From a checkpoint of a small mixture-of-experts model trained on Wikipedia.
Size: 12 layers, 78.4M parameters.
Experts: 48 experts in each of 11 layers, 80 SwiGLU neurons an expert, 4 picks a token, a softmax router.
Training: a variant of SOAP for the experts, 454M tokens, 7740 steps.
Below are experts of layer 3 (counted from 0) of a mixture-of-experts language model. Rows are named router (the router's row for the expert), gate (a neuron's input weights, with its number), up (a neuron's input weights, with its number) and show model dimensions 280-335. Each number is 128 + 24 x the weight over its row's rms, rounded and kept within 0 to 255.
Before each expert's rows: "gets" lists some tokens that make up at least twice as much of what it gets as of all text. This comes from a sample of Wikipedia text that the model never trained on. Tokens count by the router's weight.

# expert 34
gets: " as", "4", "7", "6", "9", " was"
router [ 83 115 131 111  87  72 159 138 135 122 153 128  95 120 135 136 150 128  88 122 141 157 166 137 116 149 146  89 112 178 112 118 136 100  92 113 116 135 121 122 117 142 122  99 157  85 159 151 129 167 115  89 131 147 161 124]
gate0 [156  91 123 157 130  52 145  94  95 139  97 114 135 134 133 107 120 160 139 115 102 102 120 145 130  97 127 110 107 114 104 164 109 128 109 150 106 138 141 132 148  99 143 121 137 135 106 140 164 156 158 130 133 135 144 140]
up0 [115 143 137 130 142 162  81 135 124  98 155 127  90 134 133 184 125 107 127 115 107 145 116 110 193 166 129  95 152 123 160 106 141 136 162 119 144  94 121 123 111 127  84 107 140 154 145 137  64 147 100 101 106 114 167 144]
gate1 [147 143 122 132  95 175 129 125 144 158 119 124 121 132 148  88 162 145 156 142 124 132 140 141  72 112 141 147 154 142 137 131 158 143 142 131  88 144 169 188  97 120 118 176 140 137 139 123 127  82 133 116 103 112 117 113]
up1 [142 132 136 116 111 152 106  94 142 154 139 131 124 106 112  91 133 160 120 136 112 122 154 143 129 137 132 116  98 115 126 108 161 124 151 156 143 117 141 181 102 181  89 176 138 127 160 162 119 107 148 115 163 117 108 108]
gate2 [103 135 112 132 156 126 110 110 140  93 116 135 119 144 173 154 180 155 104 146 131 155 114  95 155 129 101 153 115 143 164 106 117 109  76 131 156 112 128 188 161 141 125 161 116  86 103 148 156 161 103 133 121 126 128 170]
up2 [134 115 135 105  86 128 156 133  97 139 136 127 126 152 124 145 126 127 147 109 164 138 102 117 188 140 126 134 164 126 101 146 128 116 182  83  87 125 128  71  99 152 130 126 106 135 153 127  82 120 154 181 169 112 143 125]

# expert 2
gets: " was", " he", " also", " it", " is", " He"
router [145 130 152 119 131 134 144 100 101 140 126 104 133 154 114 177 156 116 122 123 143 115 129 171 142 170 156 148 107 108 165 136 173 142 121  72 140 160 130 138 143  61 143 108 152 103 136  96 108 152 119 130 131 145 173 121]
gate0 [120  97 125 147 111 102 100 162 145 147  87 127  94 110 153 110 140 115 152 149 148 101 140 163 170 127 118 124 148 106 140 134 121 158 111 112 139 167 157 134 102 119 150 143  93 104 151 150 101 136 136 110 163 140 122 127]
up0 [144 149 134  72  59  96 126 119 112 150 128 115  69 103 133 136 146 115 124  97 155 127 100 137 141 130 117 126 141 106 110 105 162 131 106 131  89 143 146 125  94 117 142 143 143 110 112 132 120 167 169 115 141 140 121 123]
gate1 [160 145 107 160 114 141 115 142  87  92 152 111 149 109  79 206 119 100 125 116 141 131 132 149 140 103 102 116 136 114 148 138 154  85 138 133 155 121 130 171 129 135 130 136 113  77 147 139 113 124 101 114 105 167 161 153]
up1 [ 97 120 124  96 151 117 153 132 141 142 122 124 111 170 187  67 155 167 148 118 130 100 115 110 102 142 152 124 114 143 109 125 119 161 127 116 110 139 138 110 124 116 110 112 129 128 118 127 150 114 150 147 153  98  90 104]
gate2 [133 106 153 136 102 105  94 106 160 110 135 142 155 128 170 135  85  99 103 172 151 145 115 110 183 124 107 114 131 160 118 107 127 105 114 110 128 139 117 124 101 123 113 135 124 137 183  71 140 124 109 162  98 102 133 125]
up2 [163 123 135  86  99 108 130 150 140 148 132 131 165 138 152 153 134 168 109  86 166 156 163 137 126 175 126 136 113 127 111 124 104 161 106 110 166 165 167 168 126 125  86 146  97 122 137 101 115 132 125 155 130 128  93 134]

# expert 8
gets: " =\n\n", "\n\n", "==", ":", " the", ","
router [147 111  98 154 162 103 101 108 104  79 137 126  84 107 119 146 143 135 182 146  99  98 116 128 161 132 119 114 167 120 126 145 166 125 158 132 122 142 100 119 157 122 147 136 108 122  92 129 149 107 113 103 114 126 149 122]
gate0 [134 129 155 144 101 111 165 137  87 117 148 107 124 168 109 140 107 119 144 113 120 178  90 146 169 132 122 141 159 168 113 109 101 127 134 131 100  98 127 128 106 117 142 118 105 158 108 157 168 117  66 137 104 136 178 115]
up0 [ 94  98 119 144 117 116 143 162  91 126 145 118 111 133  96 139 117 105  97 101 129 151 146 170 167  94 122 107 161 126 146 107  94 137 159  98 124 112 106 175 104 126 128 132 146 112 158 124 118 174  84 105  72 165 162 112]
gate1 [150 174 148 146 140 145 199 110 153 140 104  86 116 107 130  85 130 169 152 148 101 128 112  89 153 132 137 144 127 119 105 105 148 126  91 127  89 153  93 114 120 139 123 111 122 105 128 124 119 119  91 161 129 144 129 134]
up1 [ 85  98 134 161 124 142 126 108 164 145 111 143 120  88 112  99 142 124 122 151 136 180 169 112 139 180 125 131 166 117 155 115 121 120 151 101  95 116 107  97 124 151 173 126 165  58 164 125 152 148  91  99 132 155 124 130]
gate2 [109 162 132 148 140 116 129 162 139 139 104 140 122 145 138 157  96 146 168  88 105  93 158 118 163 165  96 131 121 134 125  89 110 116 134 141 120 121 133 109 122 166 109 159 104 102 115 117 104 123 117 107 161 133  92 159]
up2 [115  78 137 143 142 206 103 140 102 136 109 146 138 120 136 111 141 171 114 113 130 141 118 157 146 135 149 104 124 138 131 154 127 123 114  99 149 125 160 109 116  98  98 126 130 106 101  99 118  83 154 136 140 143 139 112]

# expert 16
gets: "2", "1", "3", "4", "5", "6"
router [142 117 141 157 145  99 145 102 118 103 120 108 123 122 140 132  88  91 166 132 133 137 106 115 129 123 139 164 115 129 129 167 168  87  90 141 148 127 126  67 114 127 130  98 121 129 133 152 113 135 136 171 116  93 124 135]
gate0 [109  93 141 148 112  94 145 103 129 144 118 145 174 185 133 127 110  92 151 115 113 132 116 121 128 111  93 109 130 113 135 120 121 131 113 136 127 126 124 115 178 147 139 162 130 150 139 132 137 142 135  69 135 146 141 131]
up0 [118 145 152 141  96 168 142 106 111  90 144 130 148 128 159 117 132 147  78 120 163 140 138 144 173  99 125 125 136 139 171 169 151 120 132  90 117  85 117 120 131 100 139  98 131  81 145  97 142 129  89  92 132 117 107 106]
gate1 [110 117 112 162 157 156 112 144  98 128 119  92 151 111  95 105 165 154 108 151 102 141 149  97 115 162 112 141 203  97 118 122 177 116 149  82 166 108 108 130 127 139 162 125 124 120 144  66 120 136 107 146 140 153 146 123]
up1 [128 109 123 135 103 117 133 128 146 118 171 178 161 160 142 130 133 112 120 114 148  94 130 186 140  90 113 102 104 117 110 115 119 156 105 131 144 112 130 149 142 121 106 121 102 158  92 136 141 117 120 111 116 163 105 110]
gate2 [ 95 129 164 122 102  92 136 122 165 118  96 155  92 185 150 136 123 129 150 141 121  99 114 170 141 115 117 140 144 134 195 135 155 107 142 105 139 111 124 100  99  92 114 121 136 134 124  95 112 135 117 100 124 167 102 106]
up2 [132 140 137 120 124 107 150 133 158 129  88 152 147 174 110 132 169 157 144 164 103 163  86 151 142 119 116 145 122 141 146 134  92  89 105 173 123 117 134 103 108  66 142 128 131 114 142  98 137 142 106 107 119 119  94 112]

# expert 39
gets: " |\n", "-", "\n", "|", "th", ")\n"
router [ 99 149 154 141  94 146  99 146 113 116  86 151 117 160 115 137 111 114  85 124 125  90 119 136 145 149 151 150 154  71 133 158 151 146 138 146 115 129  97 165 131 135 133 160 117 135 168 141 149 117  73 138 130 154 126 150]
gate0 [100 111 155 175 122 184 105 134 181 161  78 125 100 203 118 150 155 168 169  98 145 119 142 144  86 155  99 120 124 144 120  99  81 157 108 120 135 136 106 118 138 134 111 150 173 133 137 120  91 139 129 135 164 149 113 122]
up0 [142 137 117 161 138 132 145 112 110 118 147 137  85 144  58 144 148 104 104 133 130  83 136 138 112  90 150 146 145 151 133 126 131  95 135 147 158 106 121 147 130 112 124  96 128 135 105 160 118  78 104 135 145 148 155 105]
gate1 [120 109 126 148 187 174  90 131 164 104 148 110 161 121 147 106  78 152 119 116 117 129 154 151 181 135 114 125 147 156 146 143 156 162 122  94 145 126  89 167 166 156 133 114 101 134 144 146 157 134 207 144 156  84 143 122]
up1 [149 134  96  69 155 151 110 125 114 120 170 135 108 120  89 104 120 112 125 142 130 148 102 115 141 119 101 141 135 162 148 139 121  85 118 129  96 127  99 133 178 139 144 110 121 135 145 131 144 104 115 152 152 108 160 158]
gate2 [ 88 118 105 154 153 116 129  92 125 119 145  69 180 146 113 142 138  95 129 114 124 103 134 108 111 144 113 123  85 152 142 108 154 111 106 139 122  60 119 111 146 128 104 120 148 113 115 100 125 126  56  99 125 156 150 168]
up2 [159 134 135 122 142 120 131 108 108 136 112 114 158 147 174 113 142 118 131 130 170 136 121 114 167 152 140 139 114 117 133 158 127 101 117 138  99 118  89 153 144 128 154 148 100 102 128 108  85 143 105  80 145 165 125  88]

# expert 10
gets: " in", ")", " on", " In", "\"", "In"
router [152  91 154 140  95 141  73 158 116 122  92 159 117  90 104 115 153 156 156 119 133 141 179 159 139 148  91 124 170 176 109 128 112 108 135 159 143 100 118 123 116  97 104  90 142  99  97 110 139 166 109 116 131  95 131 123]
gate0 [140  89 142 105 147  82 102 131 129 129 103 107 121 108 142 146 120 120 134 107 106 144 135 125 150 131 156 118 156 143 131 133 129 124 174 154 177 148 135 106 144 143 130 115 105 127 108  96 136 106 103  90 104 110  95 156]
up0 [149  88 149 107 126  76 112 142 145 139 101 121 117  91 131 130 122  47 100  99 120 149 138 103 146 137 129 106 153 142 135 106 142 161 166 113 131 136 140 135 173 141 149 157 134  84 128 135 113 140 105 137 113 105  96 127]
gate1 [126 149 154 162 148 133 128 131 146 134  78 121 136 148 154 145 116  96 145 133 166 170 136 102 114  79 128 121 134 166 108 103 106 115 147 137  94  94 103 103 118 129 121 128 100 101 152 117 157 111 108 148 107 109 119 101]
up1 [125 103 173 142 143 128  97 131 135 121  89  82 151 150 150 114 113 129 120 152 178 142 133  93 132  57 123 134 180 149 141 110 118 131 108 152 145  92 120 122  82 131 114 165  90 151 172 137 122 157  70 121 101 135 133 139]
gate2 [124 153 169 128 127 112 133 135 119 118  94  76 113  94 141 116  96 135 173 144 120 119 115 129 120  98 122 138 140 150 133  78 170 139 141 165 139 171 121 155 172 104 115 163 132 103 120 129  96 107 155 136 127 147 139 104]
up2 [ 80 114 116 127 118 139 132 119  76 117  78  94 156 107 142 145 116 119 152 109 172 146 133 154 144 173 110  89 143 105 161 126 136 118  56 134 116 134 156 139 167 105 118 106 121 129 153 121 115 140 147 143 153 158 135  71]

# expert 3
gets: ",", " and", ".", "),", " or", ";"
router [112 106  82  76 164 144 168 108 128  98 150 154 146 107 120 155  92 118 145  82  92 115 129 135 111 113 147  80 150 119  93 130  99 160  88 161 118 152 140 121 110 123 131 160 113  97 109 154  70 133 137 118 152 162 146 132]
gate0 [128  98 112 160 105 124 100 128 106 155 112 147 105 154 137  91 125 164 107 111 138 117 125  92 114 133 128 122  93 111 148 132 101 119  98  89 135 159 124  95 118 157 112 125 112 136  94 135 129 104  95  82 132 139 106 112]
up0 [127 103 157 158 140 122 132 125 125 151 103 115 156 135 131 102 124 162 105 157 153  72 122 106 119 146 128 125 132 139 143 115 127 140 148 127 134 156 129 112 126 135 114 119 105 120 119 166 124  95 106 104 152 111  99 118]
gate1 [109 119 148 123 130 108 136 168 116  91  98 114 153 123  80 136 142 147 126 182 134  99 134 119 151 139 135 118 115 107 123 120 138 164 155 123 136  92 150 173 102 166 182 193  78 108  99 126 126 134 142 139 140 120 127 141]
up1 [116 119 153 111 119 120 122 165 128 141 113 135 140 138  98 126 109 149 111 149 128 129 123 109 126 105 135 110  80 147 109 136 148 182 132 138 137  86 164 140 106 169 194 185  70 117 142 126 163 130 121 110 127  89 143 148]
gate2 [143  89 137 136 109 107  89 142 122 133 102 124 116 142  78 160 138 121 110 142 146 137  85 158 103 108 108 142 134 126 137 131 128 150 125 144 127 120 101 152 121  93 134 116 112 133 106 154 137 143 157 108 112 113 146  90]
up2 [132  89 140 115 130  93  98 140 125 115  97 130 142 147 103 181 153 125 110 148 148 140  78 171 120  94 133 106 119 122 128 108 161 167 115 151 129 126  86 148 120  99 143 136  94 117 121 142 147 138 137  83 115 120 171  88]

# expert 9
gets: "2", "1", "4", " N", " F", " D"
router [121 113 106  95  96 131 153 179 119 172 146 119 122  99 117 109 119 126  90 149  99 110 141  89 120 114 148  93  99 125 110 133 137 149 114 185 128 119 123 143 170 151 103 130 130 106 144  84 101 119 104 115 142 123 163  97]
gate0 [103 110 129  86 173 142 120 124 143 187 128 136 139 155 126  83 156 126 135 126 144 102 150 140 141 107  96 136 147 117 138  88 117 128 150 133  98 100 133 159 100 125 166 103 144 149 115 125 117 142 137 147 127 162 150 166]
up0 [166 106 135 113 149  92 157 119  93 144 118 139 135 108 142  51 119 144 124 148  99 121 164 105 134  99 121 127 125 143 130 116 132 127 130 139 133 121 139 160 148 156 115 145  95 118 148 127  96 159 119 158 110 101 121 147]
gate1 [124 131 186 127 110 152 159  97 141  90  90 100 126 145 118 137 133 121 136 132 129 112 153 109 142 134 112 151 121 114  86 148 159 132 135 127 164 145 122  98 143  86 153 177 148 109  80  97 118 149 129 135 119  91 126  72]
up1 [135 122 107  78 132 141 164  77 144 156 118 134 117 123 121 130 135 130 119 146 153 151 174 150  83 148 164 128 156 133 125 136 132 168 161 136 159 123  57  97 115 107 141 167 137 116  60  99 110 145 162 152 121 102 108 155]
gate2 [127  96 138 169 136 108  98 165 151 122 140 139  89 134 134 133 130  97 134 116 150 154 118 140 133 144 135  78 103 147 104 128 139 101 116 105 156 126 135 104 147 111 101  99 121 180 140 117 109 139 141 118 120 123 137  79]
up2 [125 147 143 122 118 161 167 141 104 150 131  77 115 138 133 170 100 156 108 118 126 115 162 121 147  88 108 122 117 104 178 173 135 129 120  85 121 151 142 118 110 145 146 111 122  81 130 153 125 144 137 138  95 133 124  85]

# expert 40
gets: "\n", " |\n", "|", ")\n", ".\n\n", "\n\n"
router [136 122 157 169  78 104 129 201 100 124  91 141 167 134 131 141 109 152  86 136 130 127 138 131 137 140 126 156 108 107 124 144 154 137 156 142 117  93 114 161 114 165 150 126 102 113 177 116 111  97 136 163  86 107 111 137]
gate0 [112 170 165 115 106 100 106 129 116 125 103 128 133 117 136 182 103 137 103 138 124 132 113  88 106  84  75 138 152 116 122 137 166 133 132 122 129 120 116 110 126 145 121 114 142 126 149 116 105 104 107 144 109 113  93  97]
up0 [195 106 113 139 104 175 118 128 107 126 113 124 118 107 158  90 143 116 110 128 143 129 155 113 130 162 126 150 117 164 146 143  89 128 143 112 115 179 150 157 117  93 137 149 157  83 100  99 130 140 138  85 145 141 140  96]
gate1 [130 112 130 143 152 117 168 158 135 115 148 124 124 130 117 105 165 134 101 125 144 128 165 183 118 119 148 149 176 133 107 161 129 122 148 123 158  96 136 149 132 150 127 102 130 150 150 117 101 127 118 138 152 179  93 126]
up1 [140 140 123 119 130 103 110  97 125 160 106 112 157 107 118 128 102 133 131 121 121 119 104  79 174  89 106 114  52 116 142  94 162 123 120 119 119 101 150  94 153 139  81 149 119  95 121 132 132 156 153 111  95 133 137 150]
gate2 [140 118 147 134 128 149 127 169 144 171 152 128 100  94 143 143  99 148  92 134 148 119 147 107 116 125 148 141  94 169 104 120 119 129 156 149  99 121 170 168 138  95 133  86 132 139  99  93 187 103 105 165 144 146 128  69]
up2 [ 85 165 118 119  97 127  90  87 160 108 107  90 147 164  92 147 135 143 139 117 121 185 108 145 127 159 127 130 121 100 145 135 198 173 113 114 162 102 100 136 114 144 121 108  93 167 146 128  97 164 110 143 137  99 103 163]

# expert 32
gets: ",", " to", " and", " that", " would", " in"
router [ 89 151  87 116 170 107 120 101 142 135 140 112 102 120  85  98 127 102 145  74 113 180 115 143 176 124 124 119 129 150 106 136 157 142 101 172 111 107 115 140 112 139 179 134 132 141 144 136 158 104 134 123 147 100 113 139]
gate0 [162 135 115 114 113 117 161 162 105 125 134 155 112 102 184 122 155 143 139  98 107 155 113 120 159 108 113  98 153 144 136 143 144  34 105 103 102 126 112 106 111 116 111 158 115 117 130  94 133 134 138 146 132 176 180 123]
up0 [129 116 146 131 109 138  73  86 130  84 113 122 135 176 107 159 104 100 121 136 144  81 128 119 131 128 160 131 143  94 101  65 102 178 196 142 149 149 151 149 118 167 145 116 158 133  81 147  92 159 110 105 150 100  66 160]
gate1 [ 67 105 123 122  92  84 139 100 180 128 166 147 130 119 133 121 134 109 135 109 124 132 161 121 208 153  69 112 123 122 104 126 113 139 125 151 117 141 111 141 101 144 141  78  87 144 105 104 136 125 128 135 146 126 124 126]
up1 [ 81 113 110 113  90 113 118  80 155 125 106 135 123 109 148 127  93  99 112 132 119  93 126 117 145 140  71 155  87 113 155 134 151 102 124 117 116 133 105 112 141 124 167  82 107 128 141 101 123 103 123 150 132 134 161  99]
gate2 [148 103 154 114 141 157 130 130 137  99  91 165 146 147 132  68 139 138 106  98 130 139 128 121 110  93 146 144 171 151 128 123 109 137 101 151 154 177  97 113  90 142 142  98 133  98 150 110 123 114 152 164 126 141 154 168]
up2 [151 157 137 132 132 143 136 149  90  98 148 147 116 164 142 120 137 141 114 100  84 178 124 147 132 115 111  95 105 143 148  94 123  51 121  89 136 133 150 126 123 120 151 149 135 134 139 143 119  87  92 115 119 130 153 164]

# expert 12
gets: " was", " is", " a", " are", " were", " has"
router [114 112 160 144 128  97 137 112 101  88 132  88 135 153 134 155 138  96 110 151 135 145 106 139 123 158 145 184 124 101 143  55 165 169 196 122 121 105  85 134 169 123 122 130 162 148 104  92  98 168 161 140 125 152 137 165]
gate0 [137 167 186 127 149 167 131 126 148  99 134 123 140 126 138 142 109 179 170 110 148 138 134 130 145 131 167 159 160  96 142 155 120 129 140 125 131 106 126 133 105 122 128 111 130 140 108 128 101 125 142 123 111 150  96 143]
up0 [137 158 128 137 110 158  96 142 106 169 124 132  98 131 129 152 152 161 146 124 130 152 131 114  71  62 162 142 128 137 183 105 133 130 123 102 109 132 126 187 120  97  78  98 116 146 166 171 133 147 133 153 133 133 138  95]
gate1 [145 113 110 127 122 100 108 130 137  93 145 137 120 114 142 129 113 110 110 159 141 113 140 136 154 104 105 100 149 121 115 152  57 138 143 135 130 108 137 165 135 133 123 120 144 112 145 114 121 183 120 145 135  92 141 127]
up1 [135 104 131  78 140 110 162 130 103 149  98 151 117 131 108 144 124 106 178 180 168 140 104 129 120  80 114 140 128  86 176 137 153 129 117 168 171 171 112 144 160 132 144 148 154 173 144 139 107 124 135 123 162 118 110 156]
gate2 [132 131 144 119 139 124  99 114 121 139  83 135 149 125 169 125 124 157 118 155 122 154 109 107 119 110 132 141 144 140 134 165 161 143 130 156 142  85 124  97 125 129 153 165 137 128  90 144  84 146  83 125 125 154 130 133]
up2 [164  95 108 112 128 133  72 156 107 119 100 151  81 155 104 125 105 155 126 137 163 141 111 100 115 152 117 129 149 115 141 137 121 120 171 157 190 159 133 136 190 103 124 142 140 162 140 124 142 129 140 157 130 165 157  71]

# expert 19
gets: ".", " and", ",", " to", " by", " that"
router [ 99 120 152 103 116 146 128 127 135 134 117 140 159 142 126 178 143 158 183 121 150 133 137 139 141 178 127 164  85 163 142 130 153  98 126 128 128 128 165 145 141 104  92 152 114 104 180 134 154 153  99 139 131 108 190 148]
gate0 [146 131 115 123 115 107 106 105 149 136 147 119 127 103 147 111 171 107 119  97 169 144 137 130 119 180 120 161  51  90 151 140 116 130 173 122  92 141 139 134 112  72 117 142 128 105  92 104 109 133 108 113 141 124 181 120]
up0 [ 96 123 149 152 143 157 128 101 113 121 109 137 151 173 114 149 110 183 125 163  67 126 137 152 168 113 137  96 178 167 106 112 135 126 107 113 160 107 114 121 149 174 103 119 128 149 126 157 168 106 116 146 110 129  52 157]
gate1 [152 115 133 137  98 125 148 133 131 104 122 141 108 107  96 108 188 135 117 137 118 127 131 106 172 109 116 148 147  94  94  82 123  80 140 154 154 111 109 133 114 116 114 132 143 150 171 129  83 128 122 154 118 130 115 113]
up1 [140 126 160 134 113  98 125  97 134 115 141 120 171  82 135 150 134 125 149 120 110 123 121 100 124 154 176 129 130 112 150 102  71 143 131  97 132 115 141 114 117  93 144 100 146 131 148 136 124 118 118 154  80 120 120 110]
gate2 [107 170 131 144 119 100 133 102 127 130 148 130 152 122 125  97 156 102 120 171 137 160 110  89 113 114 126 146 161 104  88 109 103  76 136 107  91 124 132 137 140 108 152 111 133 171 116 127 109 168 137 113 113  95 103 172]
up2 [108 154 117  98 109 123 108  84 129 112 128 107 140 137 136 129 122 122 101 120 119 139 116  90 127 124 113 146 126 100 110 108  78 144 140 136 123 112 181 148 158 137 170 129 161  96 156 147 124 148 147 103 112 137 159 155]

# expert 42
gets: ".\n\n", " at", " on", " by", " from", "."
router [149 100  95 128 131 118 125 152 135 163 174 154 137  99 156 167 160 143 164 148 101 143 123 145 137 131 137 102 101 111  95 136 101 157 164 139 111 125 197 146 167 134 136 136  69 137 118 102 116 146 151 125 149  74 126 125]
gate0 [140 106 146 129 115 133  86 118 113  51  75 152 139 116 116 114 107 113 126 110 137 145 152 126  79 158  66 124 109 150 108 137 125 135 109 120 152  93 156 124 144 154 177  86 139 102 127  87 113 131 139 133 106  94 113  93]
up0 [154  77 114 130 131  86 108 131 133 104 116 150 118 123 151 120 152  90 130 112 111 126 142 141 139 112 105 122  95 167 107 114 114 116  99 151 149 113  88  92 157 105 131 153 152 132 180 150 136 193 119 144 124 106 141 114]
gate1 [137 161 151 131 101 130 133 116 146 146 134 161 105 156 139 106 125 140 142 140 108 156 161 151 103 119 141  88 141 125 101 163 136 154 104 159 173 153 174  87  97  95 170  68 103 106 129 100 102 139 117 130 129 131 202 125]
up1 [128 153 132 119 137 122 145 108 121 118 132 127 165  98 156 123 119 130 142 130 132 117 118 106 146 155 115 162 109 136 106 113 129 118 153 101 106 121  86 143 134 173 103 169 154 153 120 143 132 114 126 128 134 114  97 155]
gate2 [171 133 127 136 151 117 131 144 142 137 173 104 138 113 158 171 165 103 129 143 162 104 164 128 133 128 111 128 180 165 137 100 117 115 133  97  90 142 155 111 154  99 111 130 145  98 146 135  85 168  90 154 125 130  89 112]
up2 [104  95 143 140 115 132 107 112  96 108 107 145 106 155  90 136  88 142  92  93  63 123 103 146 139  92 151 145 143 133 119 148 136 159  92 130 132 137  76 148 119 134 155 117 156 163 130 122 144 164 142 140 141 136 129 148]

# expert 23
gets: " the", " that", " which", " a", " two", " one"
router [165  96 135 157 150 132 102 117 146 133 134 181 104 114 165 172 120 130 122 153 158  98 133 105 118 112 108 114 107 135 121 134 135 134 151 101 118  86 128 101 115 119 149 148 137 139 140 131 132 161 148 133 159 155 119 145]
gate0 [132 159 117 176 117  72 112 139 135  77  92 122 105 140 108 115 107  95 144 169 137 121 100 165 132 160 107 126 113 134 108 114  99 106 132 120  93 156 159 126 107 125  94 179 104  99 143 168 144 148 106 141 114 104 107  96]
up0 [143 165 119 104 130 163 142 110 220 134 131 167 132  84  96 140 138 161 126 121 128 139  94  94 112 124 131 126 104 113 102  92 141 113 139 153 157 143 105 147 130 144 158 101 139 161 154 111 170  84 144 132 156 121 127 118]
gate1 [125 120 107 170 166 170 139  85 124 111 148 170 154  98  92 115 127 121 118 125 141 127 132 109 122 134 136  95 141 111 110 124 151 141 145  92 145 161 120 147 126 150 156 129 105 101 117 106 130 128 115 130 132 137 199 145]
up1 [110 152 127 101 125 113 111 130 133 142 129 135 123 140 161 145 101 113 149 122 110 125 101 107 112 122 101 210 145 143 164  77  86 133 120 113 154 104 101  89 156 120  93  88 148 140 122 144 107 161 150 136 114 158  97 145]
gate2 [124 104  75 143 132 132 140 170 134 122 113 158 141  94 152 119 117 150 111 132 134  96 139 114 133  90 142 108 127 128 144 114 145 139 132 126 144 128  92 139 121 139 154 138 110 113 120 167 128 138 128 148 121 155 109 113]
up2 [128  67 108 141 144 118 134 148 113  97 113 131 142  77 133 105 118 138 119 150 130  81 132 129 118 114 137 112 134 122 156 136 145 102 135 147 128 153 101 148 130 135 115 139 140 115 116 148 176 120 133 162 129 143 114 107]

# expert 31
gets: "1", "2", " ", "9", "3"
router [119 142  84 111 119 121 124 145 112 166 123 102 146 107 109 102  89 106 181 155 108 113 125 119 144 150  74 141  95 115 140 134 173 102 114  75 148 109 130 162 195 122 145 164  94 129 114 143 174 159 156 126 154 131  96  90]
gate0 [105 142 111  98 122 143 164 111 140 157 143 135 130 127 134  69 118 125 115 112 168 163 112 159 159 121 105 126 119 168 147 138 131 187  74 104  85 136 141 187  91 134 131 158 120 154 132 114 125 165 142 132 118 107 115 154]
up0 [159 143 119  86 159 122 125 125 115 109  90 157 136 141 129 179  97 143 121 121 154 112 120  80 119 160 129 112 110 125 109 119  90  82 178 135 153 195 126  61 135  96  76  98 112  95 121 163 155 110 116 122 135 129 151 117]
gate1 [125 128 140 149 175 138 134 131 137 160 165 116 148 159 101 158 142 101 106 136 131 113 111  99  81 103 118 144 125 141 115 143 114 148 111  91 119 125  93 118 125  91 161 132 149 105 107 159 111 133 144  97 158 165 185 134]
up1 [ 68  91 132 157 165  94 162  85 144 161 147 163 145 144 115 135 149 106 107 138 143 123 102 117 107 122 129 130 100 147 113 128 101 170 136 101 100 146 115 134 130  98 148 114 134 127 126 147  91 103 129 132 127 156 118 157]
gate2 [146 138 160 147 150 151 108 156 151 106 173 117  89 145 109 154 153 159 156  98 126 109 134 125 103 160 116 137  88 142 118 125 151 130 116  82 143 104 137 128 124 148 170 128 167 153 139 120 123 134 173 124 126 149 107 142]
up2 [122  93 148  94 156 139  74 109 137  86 150 135 119 149 127 140 137 132 156 139 129 133 108 133  86 142 139 118 123 130 121 134 139  90  96 106 114 143 127 152 114 140 131 164 140 147 119 174 127 129 144 133 106 147 147  91]

# expert 0
gets: "0", "2", "5", "3", "4", "6"
router [141 101 122 182 153 126 136 139 146  93 179 142 105 135 118 137 118 118 187 133 158 155 141 164  81 150 155 108 105 142 150 165 146 166 166 165  99 136  97 162 102 159 135 134  88 143 132 154 107 126  96 147 123 137 124 142]
gate0 [140  92 144 100 118 115 119 145 155 136 175 137  84 106 164 115  89  82 146 128 169 117 111 156 122 144 126  72 140 151  75 136 140 134 191 102 100 141 145 159 130 115 166 151  92 114 151 131 105  85 130 137  93 153 153 133]
up0 [130 179 123 139 120 117 108 120 111 160  73 169 130 178 141 101 137 139 161 142  82 130 132 149 138 110 109 147 138 150 152 103 138 113 118 160 112 130 167 111 136 144  71 116 103 126 112 161 138 178 106 111 115  93 135 108]
gate1 [185 141 138 125 119 131 144 166 113  95 120 105 147 136 110  91  97 140 123 115 170 125 103 116 118  80 127 140  98 161 142 136 130 143 110 191 138 149 126 122 148 117 137 168 132 108 138 143 120 115 149 127 118 112 175 118]
up1 [143 130 131 169 163 158 124 151 121 115 145  66 123 130 110 112  96  94 185 154 134 124 131 152  72 107 114 116  79 141 104 116  97 112 125 137 126  81 134 130 151 114 125 135 118  65 136 150 110 133 134 122 102  93 154  97]
gate2 [ 98 142 103 167  97 113  90 142 106 143 160  85  93 109 126 123 121 123 153 103 138 113 150 134  96 134 128  87 137 120 111 156 110  79 121 132  92 130 120 182 154 118  89 118 132 135 105 146  68 117 128 118 140 124 171 176]
up2 [110 130 122 145 115  96 104 162 116 137 129 135  90 126 154 122 116 148 152 135 135 104 138 110  88 103 114 117 123 133 138 148 105 109 137 138  87  82 133 132 110 139 171 111 124 115 162  84 111 104 156 122 149 110 144 153]